config.toml
n_experts = 64
hidden_act = "mish"
router_score = "sigmoid"
routed_scale = 1.41
norm_eps = 1e-06
tie_word_embeddings = "early"
batch_tokens = [65536, 131072, 262144, 524288]
Below are experts of layer 5 (counted from 0) of a mixture-of-experts language model. Rows are named up (a neuron's input weights, with its number) and show model dimensions 128-191. Each number is 128 + 24 x the weight over its row's rms, rounded and kept within 0 to 255. Numbers have three digits each.
Before each expert's rows: "comes after" lists some tokens at least twice as common just before its tokens as in all text. This comes from a sample of Wikipedia text that the model never trained on. Tokens count by the router's weight.

# expert 17
comes after: " R", " L", " K", " S", " M", " B"
up0:138088165148154137082156172114131118149092119124117166136099125085142134127157106143108118140123118138131149096150081117125146107140129147144129147095134127098121106167083148138149174129122156
up1:130108129122094122125163123111156116169133160120128151159109054104100130117134098164124158150126134123082135109134122155130111095184105126113136107130153157143143119140093153091125146128080114
up2:143159164171123145129121170108141139183131099101131149093151130115081110153124188148190105160092111140109073092149092081145106101146106124119132094173127122144100098135155102132105157127092122
up3:139075144121107141127142144154113175134149114121133149147150128163137152148167133057114110113134110147097146157110114096105113100127083136178137122096091185083132135112130134111144132135152170

# expert 10
comes after: " T", "\n", " \"", " (", " |", " Ch"
up0:137119139144134144135105112131133111144115128105134129089148050125143094131147154133168130109129098135107105141130152149148100119154138121129103102160167102117136133156129147134105118147083099
up1:150112136101143116128119179126140136117147088119144126130118115128145118155125129129155118117151098117116132121140167087137088120100167150145106101150182167158141105148143147098075111129136087
up2:208093115155128136127111156147165144159116117151113130122096071119156062132131129104110171116133121098076125119106118122137102117134101156132139095127103145116092131100139131164109124093134101
up3:173083086113142161108112161112128171136088159138132132091137126121106119113140143111154141100142124150130149128104134153148093186139126121152136116146126126125144095125115164131101099156086124

# expert 51
comes after: " p", " b", " s", " t", " P", " l"
up0:128138151107109133131129123157151140133132150142073158121111145146115137133137112116101141137120079140172154130134145110075111123121123112131150086142096140146063120137145196116143127144147126
up1:157121148084108125134159129171160144131137066106136133095156132144099128118101094125151139133117111130182176155142157136093130084143131135144155107138166133124104132118101129165160144088090161
up2:135083148110158120126157117075161140128070141117125164128161100121129149130194109117144135088119098171131108185147152126077126151115137138154136074139115121113096131133106156127149097172100176
up3:132136113167162137129140143111122147152132151146091135123133157115124147148109103117140127124115106184119127139144131129134154095137133195147148141165105133086105155155094141122111121154107114

# expert 25
comes after: " (", "-", "A", "C", " \"", "T"
up0:112111148139119118104097151092152142145115160135130113097164190139126134134110142142151153120110095095129091145140123107126104147122124087142140097126170143174149133144104152135143137086146113
up1:149109146085109157084098145155147153123139123114102144120160109120087128135115137118120139125111119109158129169136108104124100121122142121155098077134126149108109093115141132105139113137124121
up2:110164127134141126101097139063184139153137109124155127144100129147141121142109135105149153116135097108130142151137107135128116181091123113130117128147114140101124122109098098151111090123141139
up3:139087133071124181094121123122134129103145121137138182157150101139149134110139116129117146108090120143123158130161115109120102127117168116113147128114165118113151108122078126065091111139115147

# expert 39
comes after: " the", " a", " of", " and", " most", " was"
up0:119123098134124171114095171127130121121098145153166161145108135134140143096184112059147137127120126172082121105094137142120130109141116111172117125162150148153139100164090084131097129142092117
up1:162126117106119129106124154121151113111164129127157135117123177114126147107111095102107148138115134114107147147125143112105130084123114151133142107158171124064158125132130102127112138119047138
up2:135144135147151156120099144093128123147104103142117132142144121120140106144177141147143143106131103150168147096150117145096119167114124109135116060155150112152120114156126142109145143142162145
up3:169129187117117116126143093129115154119141139166182151130126160127112137090134132129122152141082100148087124119130153129140106144145134088147114119163111139124168060122136123116110140106114144

# expert 43
comes after: "\n", " U", " non", " al", " All", " co"
up0:149089119163130114119121139124172102125165130131151149132094113115144114108118133089102125131101145115149157109126098139154124151116106135126137110121118099136144097084128122083139128156136143
up1:159134131139148122130084101135183108152134119056161152114101124117099117137091156151177149120154068130094127154173173108116147122129085088130123108168144111132143142133126135106095093135130131
up2:165111084111144139112084141135105099209140120160123100110120132170148129148127129157083130133125091153168155102110075147111124172146104128113116108128084136097143098134147177129112125159112083
up3:165108143154174123103162181102161128097114194133106145132136145163129118159095113109119132161147113154157138072115104154133090123149137084127104131100120148114112117162095153151118090113144137

# expert 15
comes after: " of", " and", ",", " on", " to", " in"
up0:137186134114112155124122152117146103125144129122134109100135142157119116092159088111117162137160124128164134159104150129130159076098112133131126130116102077117141153129100104128117099132133112
up1:117106168133140152121111115090133153125110103145136126122156107129125104085110073128141149133087110138137105147142157088127168142121124090151106148141133147124083129140086116150158178178160163
up2:149109166134112121109120147137163127180097112122134146110121148122108119127067130130141140126140083173183130182153136088137156160155106123149102112153093139120139122134127104086082129104137110
up3:115180126133187146129149128115143064147105120115147175112141108108122136129163111138147156127151139100113119135165177112097138149157149096144143090102118124100150107162159170094160162106097162

# expert 47
comes after: ",", " well", "a", "o", "y", "s"
up0:146125148124148139096115116085132100112131100108150143131077099116157074129100164117118136132140087103153146098133171176087120109109163106161148153150151176158098127126178151114153132056105084
up1:129123140132127141156101130126115132147118084113132128107076106143125161142182115111140161127115119099112097087109152165126135156109146123149105132126134119164132125148112146140102153118116179
up2:136119141118132173094113131122166117141120156168125109146117114155127071086118085100148139139111071165117088076096169154117127110136128120151132151123145142128164153128102147128117116125103111
up3:121125138128116130159099173162171132125121099099104120094147146141117155106140108108108193105100113113100140119168129128094150114109126128139109112116162114136096107135121123138122156195121152

# expert 19
comes after: " of", " in", " to", " for", " at", " with"
up0:144144154117136116084134174157140126137090128137146161122111108136111125093124105106148152130122094160089167126132131084118144118156113116179111133142132215124155128177103188086126122159090070
up1:155122141113151123127135125151115139146090118096142169073134133131122153084117098140173152126130115171138185142136088116108111108144108097148130086120144128097145096163118152110122091122144099
up2:128145136125188098112112153135142141153101121142127121095083188133079074110103138149118118150131101160100097140142150128110112124134070137149156086128100113134164141174117154146093148100117122
up3:168123143119104143118160119127130136142106118135116167116129158169126134142124145104108190134079104166113144166161086130143089165138110168148091110159139137155148138169142096095109116147128101

# expert 29
comes after: " F", " H", "F", " f", " that", " where"
up0:143161123141117112104116196107131097096119127117111099101095099125115129145130115112151132135133115119139136155132170141142156139106125115130168073159143134141125127088134143122147117160148107
up1:104130158154144135135168135128115096115166146105136157101151121111122091141177148107160174098140108121085147141149165171077128104100125116125114106124156104125159140165107137087151127129114093
up2:161106158115128139120172158125110186139112147137111167119116101079118125128144087135113105137117118137166125152138141123131125132119108150094123069124151149125134091142159121127136135106130091
up3:133117122158111151138148162085149123135114128119130111103153094070113107117119113100128142072110140129136164146137125198132135138087185109106116114118109134115084120133119151141119112102137109

# expert 9
comes after: " |", ".", ")", "==", " =", " =="
up0:143128093140140119122141112132131176145172117153183118146087141155129083130127160105137124143169125134138127104123120122102075105123121118152143107132125148136140111107139117080113111125154134
up1:109150127145118175125145116102141180088137106157114144130119123101122153142116094125149138101109152147137139099120071093123124140119143121133104142117174083147130144099149148101124127144102166
up2:129139095140189139112111149145135092115129115148119137132088138100124130135105128139128138147113123159124112154133100098127099088111141121089144123119132101143093083141080121091103179105139135
up3:162124177124152140151143151132106154141124147130127130144133105146115151146122094080122123130134141107127137097114124125116135106108130131148111089111140128109120130181142086154111152129093162

# expert 8
comes after: "\n", ")", "Personal", " information", "ia", " mi"
up0:133140152159137167120157128086160102155176094128110098143114176079129114108120114157120123085131063159120121069173134123146138169125086124148109104128156072164138089125087158119091141159139133
up1:162129117141139137128119140129108148180119133139130116143137132107137115135117124124113134089144095146104119119122164151099125150171078135119135138154116141156119103155112159117127165102080160
up2:131133115144157175148136130110129098125130132107122117098122110125114163095136177135090145075115107143126162119162095136113125136100097087162112124108111142169088124149106147160114119126147173
up3:148161122152119147122122096151086120136055149109137088115149143122119122167122123120109133098111126148092098146140111132099111112130142109172117139092101114111129116111132145125081162067098147

# expert 23
comes after: " st", " St", " p", " c", " l", " r"
up0:129163126164083166139085105138132113129167102122147141110149147115153105114153189076151165124098144161122151150127120133109130121121165122117132085163135089133098077124138111124123135163116110
up1:110110162165138163122131165105111170104140107163128120098089109167154103165104146092144135119123104126104123108169105149101144182081142147133147128114170107109116104096132139118144085158133109
up2:135169171068113125150126147083205118130113129129119157123138126158144135157141144128115112111122091151141046123137166159107137151109120104121113114132087138142115109096092116140084122115136135
up3:139173181127180168119115153178102143141185096113083136117101089147115129081143163114140157132107101158091106175123146173144116143055121145138141140100164135141120163144148120104154131113120126

# expert 58
comes after: ",", "-", "ed", " by", ":", "ated"
up0:130127169144131175133152106118125106135154133140114141111152128146115111119089133174150104127105111141088127079161120153114077113148100120114140102159109112162148107156104141158158165118151153
up1:135112116133132174134164164148152111174122100155135120140164148137113130046119123128118140098121101139128140108133156116115158144140103153209151120134102142158095163122122119148085126150077097
up2:138082149124163144133131149098117100121120108163102143139139064124131148156114172129117158139124111159138101141174112120132091144137148067122180117141160133161153128149111121093115087150161123
up3:127137103147119169129095096147157102141103147125071114149134126134077115130109142126146150094116114142085114128139139121114082137151161109120068106161138157119096106106121118137110085089165148

# expert 32
comes after: " the", " and", " a", " to", "'s", " an"
up0:117121160113129133125094159150126144153071099114151150074123129091137103161090096140108124109088095127118111160143110108098090149116131076150103092120117184157119146166126111136156132123120094
up1:130128111151139158115089145136143161115119123163132124144107116098132136087137122124134143084102134123123118156152139115076105185133142077137135085126100124132136132115119139140131175153116119
up2:147138149094150145146106132121127121147117076140109125111119137127098127124137139113147170103116134094145169083128152136100117086162121115128132101094128172159122129131112168130120090100138122
up3:162141147098105141114088141140124147138140095138149118157137126114105111107120138133113147120110125099134107138141074079080114154137128115144121120145136143123120169131142148126134075104102149

# expert 37
comes after: ".", ",", "\n", " and", " but", " that"
up0:125095108120095169097116132115131091155101124111135113130154137133120117128098157155150134137127097175164138178176148127114105120088111133162121131175130094140103127130115174126150129144105124
up1:138136134120144134125123160178118132139161140140135141151103163122131149127160099125150131118102134118118090144123155089121119140112142125122100093101105140126112126099150137122126135168102107
up2:127127102143154129137105166167147114155122137136126121137095110121128150130160144111137151098095134131121134139140118131112080132132112121143141111159079117071097141123149112120117162116093113
up3:161145143107154168134127156149136168150104146131163142075128122152108153120093136076162123119105098152154132181131128120128074120107109158152150146102114161094108114137170143094110148143140108

# expert 50
comes after: "\n", "|---|---|---|---", " University", " number", "s", " member"
up0:141100120149154184106145197128136144125104135147115158087130141140132154122155092118139141141095121169169159079116095130142091118122105168111113140079111145111144104120092124136147139091141068
up1:164121153145175138082141100121142127110121110132113142128123113121166116135128126120138146134129106119109202097105143146126074126138160107122152126114119118134176145095103155140160088082149100
up2:144126159096119131125152118173132117148176153128125162139117102173144171120164084119114149122120109121115138102141156156122137075135130168147172140160113118146105105114120108114128126180143142
up3:166081140124181163083117160142147137137141082150149141090103164087099114136143165111142121090116131120118157111139130163184139139095142128100111133130150099138149103117165119110097087127138152